config.toml
n_layer = 12
d_model = 128
n_experts = 16
experts_per_token = 1
d_expert = 512
d_shared_expert = 0
activation = "tanh_gelu"
moe_layers = [1, 2, 3, 4, 5, 6, 7, 8, 9, 10, 11]
router_score = "softmax"
normalize_top_k = false
routed_scale = 4.0
balance_loss = 0.0038
balance_bias = false
router_z_loss = 0.001
router_noise = 0.3
init_std_router = 0.0291
lr_router = 0.00112
n_head = 2
n_kv_head = 2
head_dim = 64
vocab_size = 4096
norm = "layernorm"
norm_place = "pre"
norm_eps = 1e-05
positions = "learned"
qk_norm = false
attn_scale = 0.125
tie_embeddings = true
parallel_block = false
init = "normal"
init_std_qkv = 0.0174
init_std_o = 0.00355
init_std_up = 0.0174
init_std_down = 0.00355
optimizer = "soap_variant"
lr = 0.00795
lr_mult_qkv = 0.7
beta1 = 0.95
beta2 = 0.95
lr_head = 0.0128
grad_clip = 1.0
warmup_steps = 200
schedule = "wsd"
decay_fraction = 1.0
decay_shape = "linear"
final_lr_fraction = 0.05
batch_tokens = 131072
seq_len = 512
doc_mask = true
train_tokens = 691600000
steps = 5277
dataset = "wikipedia_en"
Below are experts of layer 8 (counted from 0) of a mixture-of-experts language model. Rows are named router (the router's row for the expert), up (a neuron's input weights, with its number) and show model dimensions 0-127. Each number is 128 + 32 x the weight over its row's rms, rounded and kept within 0 to 255. Numbers have three digits each.
Before each expert's rows: a language model's description of what the expert responds to. This comes from a sample of Wikipedia text that the model never trained on.

# expert 5
Single-consonant or short pieces inside European place and proper names, often in lists or tables, like g in Belgium, Belvidere, Medvedjek.
router:093132140062090066099126114180142100165148149100168129156130151142186200187127107115101135110102117106072147143133130097136177185130111131176060095088106105132049114135107131158111097132148154159088116143157067089114128124117213081142176161142104146142192154083071135109133123139083116134127115094161141122121125115100137158089190062111119138145150127110130098184181149128162161144108
up5:124114162150143140155140159107176132114140183066144094076124110131124130120103141116157140134162065150175181158156095144118135105144084082154099104126137130146138147150133054217109110145153168083129138140161127076091089121095153155134153072130180131165097134125102093132195149182125195157139142178120186125163164074145111155174148112075153214130138140077117134122094115105088170097104
up6:127160194101140136151110122163138147145129053115155086118174104135151184147182099153149164181160174109137167119113175132078105153124161118092116062170133126169115119149118100139144079099094114152186096157154147154088169163120100091083132138096065155113114148055118104093102189127173101120128112120153118119113118158145141132154129128145163102169195130196112085191154158135129201178110
up7:135104157085106082051117093153155104139131096144037129164149096110107112159085099109136147137143128171194113109152123095144148131107166131114121120166131159118098110105086109101080173203101158177186115096079129128137146111134206190038139091126179101149099154121089141090153152114128121149140137133165162126148165199142132137164129096179086150136140099177161167126097105109164132143096
up8:095102158089188095140157107109102095158133114153108078152139070121130109148115086085129136120139164161178154129171167146104126122068125107149189099162112109107088029139146105159113130214194142151141192130137162048161145136145138094156159095137138146176138081115099137097153179145159194137131138190051132126112136154105118124106110160139154138130124095140195119156138144085141131098132
up9:159121093090086113142121162155173139142147071119127134168101132083123111142087110127188173122105121080132118143093142111130163124174115081133152134200050110184117117094162116072162135125090114110080119075139154119112186114115099146168127125152144124093122101159104058086099026110108124166141123110139155146166081100124174137171146138142079173117092149191066090132107112165147139124188
up10:125145107115103145129172105113143100137133157111101109168129121157090137136164123104166109062123079105132113151104100088111140165141175138138075093092140087157104213106107136189093113168154101183128054112113149108116135124133169142188181174150104209149154193151109137160078067118115146107125134098104153091148136097138152077150136145088113112200080115168143129112141152077189167076143
up11:128144125102133067095123097095120089140129153070166091124102128115146122121105146143110110097152100124138146110143181183198182172105079151177126158124089079181122122160117207117125082077181127104114109122119109124129184119129172116102126133130177113156192168134074161116145172150057091134125121120145183095137177125159145116103090147102082134168149158208185133118077176105163142092133
up12:118161136162159141089072151143075104117096196076170139097170145171083157139146129129094169102104125135095149102127097099108167215090127103092102142087166135120148119138092128126180145126095125090114133152167117070150136159159100119118069150100136184074174148147167101078120146124101131178112152093148101178152131158092178173127153102110134171087100153140173077104141189116131202167146
up13:153126102055109175065205168085125173122115072107132144144063103075163115168189126101142134172166088109159149124125157167135093111159132104063134115116081090120146087088129136122109126171123109149133140131204112116142125123112207109159111174171142129122114107086101123121125140087028124149109140164118130103141111141148168051082128076153100131123082119111151162124119149091142148123094
up14:127098115066073086103137142088172132159106124112129148165131185156134176160094079059190122124144158092136106157133156155074134124173155128146112091192147136067175071182148113147117130097124109188116106139105109140131134145170138132145138074123068130146127145054098103109118183107113161188125146152169130203209135134160132130142115142134140163150130069086149102142165127162138113180142
up15:115089130128112167167127085147184126119151134098089168165113093116111134130143141094125121110127068096089135134122124127162093132150179147159137092101145117199109049142136172144097092095181125177099114195196165094120123130187187121108130103143154154130105173104092120171108185178077150114144162113143091115094174072114114169178091087117107119124065110116112139154132156118148209154174
up16:130186126125123084117146137140161143154153096116146184132117157120149101165188106092147097105207149171096124106137161165118105115131150165123110098216090143195101073034133145159052099153133134167065116107156127090137114139207192157137155157150105124165102147106118138158133149121149136131140127118075132122157139148148099172148143070155127116083146133081117197136125159148186117156109
up17:151194129148094092137140135115119135141116109161187158125094153088156081090056130135089065137153084167095058135145145151104123135152138135104148208152110138130143181110140136182139148184096140123132093074126069119091138129126151165140152214149142115162144097073103121181058130100088161101171126120136123108117125128151181147159171121133190126132132145094148179115180130167171088123082
up18:076092104142042123132130146160098089154151131122104100143161158114125142069144116181106171125122143163121104124161101139096156129145106208160100147110125163162115136153182131138103087137126118115190118114127158095176131137122140103193111138141149162175121108111156140140144146177121124105132141145180127102122024121049155153072218081122072164136131135090191160100128086122085166144127
up19:134137155144074066133068145129138133197086100155102116154182112114121139145070143089094063141130174108146124192143152107133146149197118160120156194163061100118112102143177186115101107139199153119097140161090102139131107139149133109081099162092197093139124161145075151161120171155087105066103114119120093176156180132106143157163122169124155116149124163147134137097107113084086097145137
up20:126047079076134137113122145168121129132096097108078117085109076095116125148143095155082121132161107100124144121104122086141099139107159086123084136110115150126189102151084043145116069120167164120070092077091063100103158101114182086182165164141119117127127150124074079143162147171114124162151131088166124120140205113096099167071106117142073141126146162123087093108129117107099118126067
up21:102197102124106074070131173173115101094118082184091143150130155118121128139226101087092180157129127130158122129083102089110114200145170111150069149121098190123109120106103065155121126146152185127116132162144087117085124081062109115121167150130167099118126158092169168097077152066183120170140126118156134146111145130142127141080113165082134107152105137114157124094165126082114161123169
up22:165105171101114092111120162140151113110051151166163120150141129073201171138098126082086092164146117168139113169105076105083090120162110128134174105126098098201121116098164099227153147124156134149076142117124077104082091147102140151093119111103130094141055157118087120135107220088189122146082133152124108113140130071178130158123107094118148123136092120096108098158124138147118154119104
up23:192150101122130119097132159160099112125075142145159113168163088091142128114179126109103156119114188166135134138147092116114102171103092090109143123110127121121136139078132204123139138157130156132086131110173053052146112090101155117151139127108113070137140155145130089121157099131112162108126121100144094096143137184081173213123166156168144173108073139074111229128157120114085171134056
up24:110097070162122138164060140158090127165135133105122126090095184173109164095114187128156176141095119152083089138194099122128162192144137121099122101138184161098120156127086143084116105146097121120177059114072119132163143160180118109046096136146124100142125167143118200133066102080127115129143155100174128119111142078141149086151140099155134138064056112094143127118134155160119158172153
up25:160111086128154152119118117057210103126121130125180127118099051080089156130109182077101121082189103189166141155121112133209166134136135075146075082101110075139130144111105133145124044092142110090148072180153120079150134126100189115083107086195157140139141104137105140099114112090109120145127123133110137128150145103120118095151148127093117119065097118176140138153114152152165117164094
up26:132134125106102088146121118191107115138151130125109076118191071158139196123096166103119146122131160190128186140131136062156119143154103168126103173128170100154127110111139135168152081144125160102156112119127177112157118123132150119152127155109091087195111172094138154101122154146158111119078232121124128071123154106091132092160133088138140090146087133162112081172077126078229170082130
up27:112164132070124101120118089149116159133126060131109160116107166107183117215173128151101134122158093105147082134135177132188119169111182114076121067127106114204147101151171125135159102088159125161126056078062176163110095136109106108167180198103147068148096165141114126157126089124123125088135150084154173100117162127106127095101177112114101115134131135139140119097106103161115170146070
up28:107158157131163079079147200132135097141105158152141104117044197088150160119128118165067153133096123150163115114170092137161104165060103166157109168150148152093147121180120083165210142096137087163169120112110076123152147164091163144158078058082132107098134147168149152098106134152120119151175218106149151159130149120142129142141142175129088135158098162097130096118137148090150151133122
up29:118089186111136112121073119121134119137158135144120174130197152097117084101149150143129102093085114156170139171181117104164145133145062131060094155086177096148152106097163144128129054106133157133180141103122180115151130135114212139086124129090121170096147097131110138155086071058092167134074126105141152084138113086123147170159136120140049141113168120137105106222143140110094129112145

# expert 14
Byte pieces of Thai, Sinhala, Greek, IPA or Japanese text, spaces in phonetic tables, and word starts like pr, incre, impro.
router:149128103097145104063119195124110144132128192085158078162161146137072103136189084179102108119128125115085098163182070096131135133171122157131208108120180125166080196163128111124129132086140148068166126076125143105106176131092117094097158177163161116114116106140141182129130114154148159163116126180110135206116073124129129185103160125144089146163172096131076139101136121118128164108118
up5:131177136155129147081113079058143085098142100090117155129159117099149112081069142116116146152114139129095137137112178186114137097160083171098148145110162146118100055151128118185088094074145171092132075115162135092086147141161129194159153134130132140140127101131114139032165144136176069127152176153143127129185108133086082141132109117154086185128129101140079184109060102151155146119093
up6:111103133129133146079160083156096137166118140115144133123149120119087158152130123099045076146144158222186155131171140132104149109062088122171189134131099133179120105140149121158087124152182143127069113165077133117132131152091125102108140129171126091122169090168152159146121105163102160106101120179127099115139101192083132119067192132134188110188105102161139173111140112132178063163097
up7:146120085129085110196131126128068058146168138170132079159113065116095100091139110131149139125199137115138143157219131106152070111090103195077086133094122119171106169166169074128111179140164132117138147102136147143108146143078119115059149129133119135122194131129094106101093154082103109107150126202121157181144158107046140151152103134116105152153104125098121139167126137133079117099138
up8:116163124099137135173115111121172107176127102125097226117061130157105132071109167086152139109161095073059120173124133094161101171173065179130130161147134102150070149110131080146081161103192129111147117090104105137132140156154109157143139142105107062107165124101118104142080140163168150152148114098099221112117189130099127117171121141137154131171082082177125136110162133100153116139098
up9:143142142110066153078138143123162138147114102181122186120120089107127105146104087175019129151096131133119077171180114170077109084104149161121093121049117100167150142113185141108181149132085092148149130105137080070131154141148144168143105128083107079139126113068159108135098130110075184086135163101118110092171125122124110098162133146193135125143164113134099158135153154122159070192130
up10:080200103123084108107203122111173153101116173129158107107105068159093115096119086155141156165206147137174118154149177083118149150172139091105060119188108154155114125200174093184096158138080148093150112100105151116129174091110143130081142111122157135131089110134128110090191141145140115124154120127136130114179170191084090162115156117161137136123085162141063084114141113148145106143098
up11:139165142151158104121075125147159123132093089151103154122196134103129122083140160095082087103107138134151141129159131183093136127099110138062166106134106133101117118139179162129056141089149159091098121128155080103151097124167164110056143134139119211110198132142128181106143099134196147135127116114042131135070103159105165103142099109112121157117145162133103139118046124144153209126196
up12:140154142163194132110095106158139078145147187132139110085095154133161113113182125151143091193131154189146167116141123073172118202148120114182125069129094136136142126127191072074143110124131190119125093107123056139131133084105153114100157092103098129133123086181138136127094123143120119114182124124097162153049133160080153209132110169068138096064120151131120129169141160098135109149125
up13:140179149121117074065125094093171153114098140141143076106112200127119218122088117093120134190168128099170108137144155054103176137124134136136142077134157138124140166113102108109139084098132086068199176137149151097166092120114141125107091163152147079120091131158123115080146139114093092136110121105169173136133094122158127149142144141139045066139122086130140150115149095081077070079151
up14:137112030137155121038114141125151112116099157121068104103136153072110146132127128200117094163152190158117144146128125151131144158128142121073106124114125084124105076127108160187110051145135075152125133098121180085070162150129106103109182112160148106121101084113073101135137076157175128169165078167140169121154099101092138104128113134125077121189150168112149142075136100107148108074134
up15:164124088100116158065082126118134140158114093088119117090121147112136162132171111156145135143070120151137115166114113132147177140116190092146191093192085142134090174143086120113129080120113114172240077151071141120141147059161118114105129141137156100217104139074131161135104142109093144140152073162137125163097189165138126119168103107107063130155174149147146112147112141138113176093114
up16:122119128179147115068117180132131127178114075130098117172150143121176116140100045103120083128103088139170098177167175143129102127147115161123134162129100129088135162125139111153147127080197117170158112098175163077161116112149099117062108097085157146142118070142104151136084132175149033165149108092104127162086133159163141144107102116127051178188118115087167152116123105114122154149073
up17:080155185160142153115128118206136169142168120133113133142165121137097126148108141141091084134080093134064163123144137132127061150133137136117168133152074138125133144114077162149132076013116165147126105128114090168165166077107152157069124100118181085142083117117120098085157172141118135150123113123164104149138129140134151121130151136186094102213088138134057129129126109182123123186197
up18:123134142159167123108134158130116122114104170148155125137144096163153144121118156157086129150114168140143141123152141144108086124119064136173166090098146115125142175100131096163140127121059095139103109118141105070114125255033129093097141103147153111080097102122089193175129146188112168163106112154102129123101122121107087123140202095164044132115126148119092143064165146106067132164127
up19:119095059118176071146150145087138119128125127094133092058125118157134117126114148124104143135090066183162091081148106121144128102160125150180171060132138154133083103186099093117176095071152175101169114159095158176064132184173128131097139137083123140112172167146078091139145131139109132146121121120104142127168100178087134139116219099144166124108131107152140110143099131207179147091103
up20:120142059163193078079168066150132085126126108109116117170088090081104170127142154169114072119090136124116161128122132046124119136124110104124095101124120167103186138164163176141130074106133178105099149121157128125162101060090167106198101120137123178087089092107149107144138122127073174151095128164121118137157133110100168129144104105106151156106194108118102119072101172083160107198121
up21:127105104100105143099060127072086120132124147109100153092111174173113058153129110162112086142170155090109077137088086062104119052125104062150099148097103165111073151082135069171157110090160120069146155172134152109117131144166072101165135138119049130123145103095155155063192118096118110134085085105147142111136155120092129133076147117155126120127090127106183171146157135108153127131133
up22:111136135139054111141101197120114167205115132163172168136094062115126159202111097147160099164134155134100116108097154145100089140149089054132142125139105134125106140161140139142086126099079191096100187164174182135141183091091134100163111046115111128136118142123087141067091155124116137147105102095114151135139159082139102118066116107159188098106119115146138131164088158090116158157177
up23:110158122101107105131095130114123133153120155111149140148141079097101117098089142100110116099129116211129136156130119149152081099083085064138158100116123155152125110116153038110109128147172170135136137093102114069183097017115044115138153097112125062151142160153141119082171157117149157134153132168100155114194131142106147119109122138153131071201182153100077109103153104088127163084115
up24:132126112103126111148140135090140140092155141144207176077124063112171143115143122122127053108189128116092083089099125161093099102159071128139160122087187192132078129135136056150111115113127133152137168104134162068126121080127165102137136092108067064151120139079124157106129144143054125137113182102182109194108125134115164131090114147172111105116098123159128089153166128129154145090053
up25:182120116204142133089148092156156109156109135144109147064100114145071136131129136229151075155133153169122065135111078121150120177171089098142127076151139122155105131116117132118178130053129113169152157107195120136107184163103132084133204128101137183189098112089131134184094156098148157140135095129092145118112126099158132138131127158154081121113094092136109130066177138126111118150068
up26:125139130138108169059101142128106073098084148145099115073073183133111178081128129091134137093101095176137182183132135097119205144121095153133190143094190172136131118121153140146101084097108125124136136111106060107095156131148176104101172140143115130081124072117047134142107162094118155158110157140098172077133190117111136096104153171153066188142105153148142108160123152097125138120071
up27:157115114133188149105155143136147115152132134091174165126159080086162133116148076126146111125063123094149172151130076144123138130155087187118142161054103126141157200092158081134156115151173157152112080106100102110169082162137070159109141122070071148133126134117135059094118175166147120168141122122115127176129154131135140091090083085096095169099066096173098181058128134072145135114130
up28:084147106067150063084078163139162092125102057122101165138105189073168170147057080096119162119115131117139150121159105058138144112177145141088154138096132153104100117103125123129164121106072153152157147126131120160142167089171119047136124134110108150140081089124068162098111148088103178161124146088147100174126121077129100148096143116140128165161077130097117165109146107131066148197136
up29:150100086120099148167171163116093079108096113050143128114135107138172125147079136119088114148187118152093084122117115077121169161134143161112125121093142170071093165158134124157095118083096137117130099109154137084164160151122149084044189131090160123102085073046087072131132144153116131183139124140128183167101166142123086109151116130090080070132138087136122136139128157160165133208118

# expert 12
Short letter chunks that begin or continue a word after its first letters, as in C-em-etery, cons-ists, monop-ol-y, inc-orporates.
router:131140106100063079108135211161139146145095136120108078149163163079112121166109164142127140175133115079137135095138127155120158108134133110151072148035132213109122087110118051162142127112138116116080150117114191100192083154181142156144132117170144104147075122084122213105096128071172127090169162155132144149115140146124130143137123164089155097130165135113143137074118111070150125135106
up5:157072127072058121187162148133142130163166104131104112098094184155082103126177170097087114125073134151089090106162141114096102155129125123130085161146105162117126070122115126135177103056153130174131101136152146097129133110177201111199131142171102142068139111093107106147101153183200109137177132087077065093152074149137142128092096120136108129165107109160148089165115135089112107122122
up6:194160152137072082128151166102154170152119158112146090131078133105176178125109141058157116141070123113138135107145138127141137082173136150182102121165136142096187132130127112123122108125182140144138167151151128095147150161121144138204123097115143145103112159172096170160061207070083171146113132131169137175104160146161125117104185185131113118162138088107148093190144152095188160073154
up7:183221143168134129113087102187092177148116153160141107110113091132096134164134155127176102096122134068193087136140077122077137144099204114119079121110171130111155148115138104106189118139117108177069143171179188160171141151144175111154166135156121183139092085072125088115115127150094104125134072114166178107113114101143100169095126089123146068170146107128089142104161132128122112147138
up8:129182124161090140122158105153140095125058120143086166160120139106159123132126129146115100144126174109149088131132174085142073131137180140170088142138168129114157109191152137136123141177139199128080123123075115091191170121063138101114156081150125093124060146109145117082119109127112111142154144147088092170114086036121117109135165169126109187135098149135224100059119172100125147140157
up9:066107099110110082112075122146175150150123148106129113109178101118154141169049164089085107108153151140163157148169107155072117129144134092179108142149166096095119146108142102077154091143113084121137079192103123129132121172135177101127154157171118112141103137050082150083163171129155070111150142142189126081141133137173174121146093112098109117142163109186126144070132116075216121157122
up10:109063124101126093178133124211124124160090172152085144138098106196139111133094161184133142204168131177109133180096139113135167117139114099150110171074099224110124111119118062159137137077132085116118074109112138079177126166134115208127149157190108146175098111100121141096104113147125114127149167196079151124091115075076127142147113128128157115101124145141116125090129149137145134125153
up11:152152074108137136159086167143100135145152149133100132128106108147105116168149136107137120134189129102170129177155136107075112155110114117096055127143103147131115113151095035163159103157167120158126193162157127170140102084133138197150128175122137162213088140091138195089138116088136166141131112115156138147141104030114172090127138141075087089031126155167103099145123117141136120145139
up12:093137151134096145186195100146140161117071140126076132119118163096114175164113184098132131184100156213111096141145128139164096169062132156116085149140109074117152166119106113146106098118145168114141112135100110131131131141089153149122137073147113147118077112065161135173068163159148177144161190135134135105144228184164095162154137135165119154149110089156115099091109121159165180105160
up13:094081149151116080144169110059141122135140165105104114106150123113159122181069131154149125125112172147138107115195093136058136137104078188143167141074144159157192134089082154114065169099178105126157136137135109130187148113170125113068121150145123126151163095107133141120094128093105162121164120124111164154180124129179103110186131171106138094117115225096081111065153092088158111140146
up14:179157115107112103132136162105158089141132126110115131099123133075176128116083104081124121151165097122118147123121154107131161109107125206183115143132126132116090165124079152208078096111146083140109075166062115063109172206155149130143071090137155130126098136114143148124105108051102103098118153137154123125139141170138105115138130141171105178158099078116156184153173189152155072089203
up15:141108132132106119202117176156133113160150153088126119084132101116125142079124125173114151156124122152148125098083121125122116080128116131189142137087144122179107066113138115150114153076109070155120130139120182065159113091102099138113081098157156074129168129074166097114129129157160187135093153108072088118103141192097084159143154146105090183152058150190166097132113112195171183122066
up16:162165139189138112135089100137148115125077138137129159085124111143075157120066174159078146072202118125129068167160191111110138121132147109158161159100150150133113176153135061125112085147148109139151157102117130124139081164112093157110172091207135125076152048153128149159133138099153175127114119125142088115196101128127130097135098109080161103087098070171089091194133163127139130092146
up17:064047101204107096133008118160108159135156157115106108108137141089102122109151095129156097174088159178104150180175066133094156121073118158163132120108157150110153120079146094127117137107142076104197134127110159117173121099116111119130089184122200096127113139101163137122145132145138090154162139163133164103114125103135119124160100163164215155116135140131172103135131102099168157146115
up18:129160100072144113104184116148105058148147165129139082088186100165135133152147096116103186188154118096140135157114057115141100114164152095179127146188078182126183120045134114125173133167138094113087160129102165147135110144146123182145122124112133184110133164157104115117138095158112136121090153163106134146106190137096141103177090133165101115080146174170143170118217185111140120137139
up19:189128103063068136155074152130101081141166079083151161123162170115105140122140129126142108090134086103170069169128128103131168120122127152095102158162083160163145072129113113206156091118142135107144129107130139050089086132121180163145128115229172102131087142127064103161155116081137141130111064136154126111134129097171128136142099149121098080089085147149137124201101122153136099113160
up20:182178143086125152056119102111140118179119185118162184068095144109128106112119123125166062120104135187160126101074150168110153119139106182147166109142191158162126086187153095134106129120131116158110223145135129053127064106139118115160167123172111157139113091123091106100102159093110124103112109091104107095099170198157171118094144140163090169133114109162118125123139079154120153156106
up21:146166139150154155142144150127126165125114186139093154114166044059148112115092122185132121115112184060186097128095146161146156128199130105104139165130151122156102113142158117167139164170153123160104148165163160098187033191150148148138120114088123166114133104155146124105089135099082113081131136112151204125153164143148152137094115130110075158178163159108138106107136144134190199113121
up22:130214062087114109071116141163132098130137158151173102157116140150105136155138098131133119078124093150138109064140134122167142122193174102111111116069118108137124136118145159088128155134112088059149051123094156140157103156105174152149132071136097170192085099045171186131151125120072149157148140168100168095153123145161114097160171144139118170166155109106093113154141113101087133066122
up23:142140141159098120104112174155137144172089065093117077144178142055132143137107149141134183187102105082130113193133180152085154124143162176112164159072098158124190076118114129114096117107135087140126113169165170158095151107086158108117139119106164109113160121109077138129087119181090116149121124111156077105140107178100073093141069128145159070139135146161091168127104126061128120121210
up24:121183117106134117162115136131171113170076133137106150197158160121063126145091097128140110151132153145117124195139168134136199119150151158160100100123125144137164143143148089198151213108137065112164130121073139111230124125119148158090149113133164168180129104110139191122042127204126079100121112116087102156128159130162144107102183136124153138123120132158112093147081118106149158169127
up25:074192096101175119177076116181123144120106100126132075196153080116092126176123124145125138131144103041135128118151140199120099061139121119142099173137086097075118105077176104109136147089128160119050141155063169067092194155104162117131144175151138124073137144093133121122125061101146130155141132152121161122142116103096159141131148115136128176092091144153127110131121153144168153133191
up26:163160187109110179138144162149085111202155092134176154150168116079167124158158100124113102082135142096111139122112137141130142040216150094128070128097108157137134186107129118123156118095153145155122077098135108128109066089067107176125115187173179148103120104128158160105126154081120161072094114146180100138109150122156127077146163145159108138176096128156147150119147113061114084152089
up27:052194154115112061131098108158155074156142141144042135104136118136151167154052146140141139113141126132105090112145078140104142108138116169112081125101133210156107122134084153167063140189107121128160121141105104141152165116080135144108151131095157139097112096078110166110085124046164145109134164121118095133163109067107160081163100160123134100154093160115119124114161120097157158122214
up28:107095087167119154090156153166074136108135123092121044184122152135108107105136124116127095107100117071144109154145161122076149173201162072116116153124105141103097160091136154132131141134113133132145108162078145144114139143130114147178146032161144135186127178152075149113096095135141132126161148172160235127161103142083162064117163116117093120136154149100035148150153152120147153121116
up29:125182109179085131085137140124138103120126152086148057170096092087180121187158152093128096160125117116160075141134161155090133146132087091111128152075141206087169109122076136137120134162133109083122128125092128088116136163105120065119132131190134164116135080108145121166199140112131151107159091176167111109115165187118068103130119134143082126145130134157222201117161120133155141070126

# expert 13
Sentence-final periods, paragraph breaks, section heading markers and table pipe separators, such as ., ===, | between columns.
router:148165136093087118101132114114157108116121115086065172112118115166124186124136163055148106138136103152171156077136135099107137153188122098151106110122102150138090126145124120144125132113158119133068129099153169151105139120121119074140098156106148114082206146119158152113097123140123165137218142211087125079123131212147198091142196179115101092078147087144115136138100117161104159203115
up5:113104144119137147129087165177149087182127131091097129196119170111137098085149188119149120160085089122122138080117160072086184100153115097141078096151151114156173155168146120121129085169107092077103128120087113144118119113111142117164179159106135142103102152123144192139067134124132215146155121123070114145136128150105122170147158122109138101117142070134019201168155158179112150114117
up6:173159156101096077145086057164108153156128094088129104077092144162171148104103118127174175130099154136076137166123130145126135178142114112113067132183105190137153132108079148155137093148140097131125156114140154090180119157070100124159151124111153106108142127123153204072117145112120210172100123137124108090108064103093200124168123179138143082152106089161080113117103143102065106157106
up7:110154141095159154134157154082118137103099121115160155113127134065150114116095143135145136095120172132157118078141124141105073179139100084161107118128090124134172108133134087148096067200110138134182127133229154118129142101075168147140160108158071131142146095161183119091031178142099112144131187093090078131149135166119159153096125130155107111068100108165106163130080153191140115077106
up8:162179128173124120123118122132132091102120054095116140098098130128150163206120141091070113154117169135093109079131116098130137131157093098132163147141134153131136110130142145133110161118203143118073138125144136156110142155138131154122058106102134074090161172129146143206139186066157109174187111207083078092125106141141145093151039093152129091120117102156114107150178172176171158118100
up9:168152128123135095093102068134212151126079147135107146165112123151142145113130160107094100148135083167129090101120067154177098149179135123127135123151177114150151127127119101105110134114104184138126160098121004169144181082116116129156100175116185104135152204125154135100138152111120199144084126101151125114149112067124159160124115155225112119169168116088154108147150080130118136117093
up10:094126132130132150049152109181144099123116065162143122078096139089094102110127153101114128127093085163082087124173113121123151154146133111122030124164123117103165107148119174133157131091157136098106117127203002145082139133165123079109160153138141134078088154159143138094134176081174147156136139134125132153132113109174196119110132169146149098120072158194127125116100161123129146176108
up11:085140138171155109161070131164169136085126149108139093073155110117166224116170130126110148149106156139145138097199135145118193171124158143152121058159116149169138131218111098110119153152105181120215117115155073224138145147116130098117109070119142148118122144145116105088154081145087094149186128120159144132124130117120132141145172185087151077091156109135119112104138156121105135113102
up12:141180029112116091099128156162150163197140136153140129139164098156174138123117162158136157160135103148131120106089117126119095134145199169148109127137132159099117172095100166138101072085179086151117134082125113161152119117107063099075136176156087123129115084058129128108105147126100136147148157140132147151140177104174099125115116106096152184103214143098197189159073126141108119131188
up13:142147140180134102112102157196147080136137105141075109073138106139126170178124121147085131160117166137100160125153131136134115117108142134114166201126112133137123106109152040126085132121122124193107184146106110130083144175085181117135135095150169123149097128100182174218135155169111074104167148123137149132164101166103083128065110171158104166130126101190191144185077128115115184139121
up14:107130141124072092152133108054144133068142169077136211136136094081112145162196179096155126148185096115101152120100167134140080167165140098139093117168133089103117150145130154157200177075111148101134166067115121058161130143113181121139144131084107130134132163138067094092065136116125137159087150128112162192116141146132118164138160131157118133150181118095145180168071135137116141101116
up15:107047123093079143092092135136134113129137116098130153164084086123124106092140185145150100123122145148175121125147135163055114098164126119073122112143137144181183139151121152153131099164210149173069116070093124071129177168144140163158143109210149161149144121122071105142182143112135177127126146078142092168077168162127133092111178187152129122102095141208125112110141143147165117130119
up16:171089149154150079189132134124114133090135107119148151156107131107121137152144118104140155178145177140176100084114228142120136139154055067107133112122102109173122124134110086116103165138136044144150144163149093106148140093146148113108166109150168116070138090122135182144176108147102137137126141107159167166099123091142179206056214107151111115130167098093135133095096133076152158182108
up17:187154128140150122143194126141167103125135153098115143105099117077113205138180107103138102088107125167142106051104189117114084094144134139160150147106158101117094132134180082111077155093159113135117085111172074117115133120092121061089110174115084135188109143090162165157076117129166144142140193117146123110173177104151129166164083081074143123126114166110135123147142107168141174182192
up18:147191127134029110107114108133114095123225143089097064147086131084129118166163131122131114156080135129134182115095182094082093097160109174196124102143116133148141153101132089093114175161149105115143119137193183135109163187103104183109099134136155105169143121133145059127100090131150174124106124140143131120107086164112134096106124063100094131103136151188154126174141108163147137073128
up19:161117122099104139101155164065154125170134130125172131125141146103091151136138177065117098153163146112191155158163158081088138192130097135127076106139131126101115140146086123085080108098148102115101107129131105114168170168178149145108068129135150113138101186122192160106121163097154155113081076120223137181116068099130162144145089196131118102138173137134149128099072133145069158154070
up20:127148149191099178102185084152108128170124130096115167102109091147095048170124155128091112177098137096157146158221159196133131122129145126166091100103146072161131200136155100131079153118200107139141141115113078170099136098160113135109123094170095107130172113063145148134138182110170166086127151159100141091123158150165198131160129121084082097113130174119113159120117106122107140140098
up21:144130170153096131092163142166127154159136120098126113146132170113151139148169097137126105123179105176120175093140104109127157168209071173177097130154130125112126094142156134163066131146147168103165155074105133148102108123083175129108079115101140105099142112073118163098075124127112112079125109152116136052123196128157122068213063131095130065181095147115097149131146072123162164174137
up22:095125111157137095079116124156141107094111104077068153166098144154099169137152141163177141130089122062114159144071168167105119087138159106162080128216056165174121107091101108148086089127181119091144152155129178129155088118130094117148082107140165070105153147106149119130121102125114159187126150177072132118098088087076169147119150136145122173129196087153117183109164120129121139161090
up23:134162115183116156081216156123061099127153115141112161097126153141112140101077129127137134191147103109151108146153125109104094159087165101198124185116111121137142146148126120119224135102182123146147113101163126099121095136149151071102119195098146130117144127143182109156100101113149118252107119131136136084111154111167111107141141139099125159135112156103142188163081133131050073118114
up24:158144147112123138144086159106147132083136113122127136116073131147099123121091146115086131166154101150120124126160148140111069109159098161179104146037172115126097073152144115146086117152044169154161147097121100106107130136151124157127174162121105158139106158124203167132142144176114154169191081148185179041139141136120182100077131091068117091132151145167141114090178140190157096094106
up25:133159186048083200088124156080183095119065088141093162155131131174122076108134126142151189103137153122172115172120080168076080165069097137149093060135156144099184087135128147148113150082123103185146150089138149171116136073110158117119125159080154129101137140122129140072089136186136149165149164122093124129162109152082170127159100119146087122085157116110108161120122131116163131149098
up26:164117127099124119104114128118113111077098137108126121173133061137114129102179120085104108083171166105148149081102109141093110149172142136156119068173108169042069132084129122152101153113181136184149137101119123213156113137110130132091113130161167117122140176150150100102126094166093157143172152067138122153153152151116139132201138108128099086063207108065080108152104125081147140149184
up27:114104143142151051108166106139110153133159073115092122098108119122157110153068125139093130152071072101151127086109136158161121127118125190142044117135162165129098163151164105122126133055155188090161092077161147120136129120174133119068104170101129151154180126158097138126084192121106104086125134131121153144151151131119151116135173124149120127066134196168153197128043086168133099105162
up28:133142081158133111128106125133105133099153214136104166099113090143134175124172122114139137146070118132106073146096089093024106077129126125170071083215171163087120143174113088102165171110136097141130085116163170141146173188138118104151100107125184116195183103174139093112117149141141119079129096144126165143132181150156117111145160154160109144088097134118068153122109112158113154121091
up29:104149089130105131128100091129148103146156140097122134123111115071106075073158163112117141119164175148116133088093149206059213115169140128148092139166097085171135101145089122102094166084124072143099109135177167074078187187109183144069098181115126209125159116130131129103135116119130112132119083118129094142159178156143067132154098101148073149120161089124172107139163128114110129103120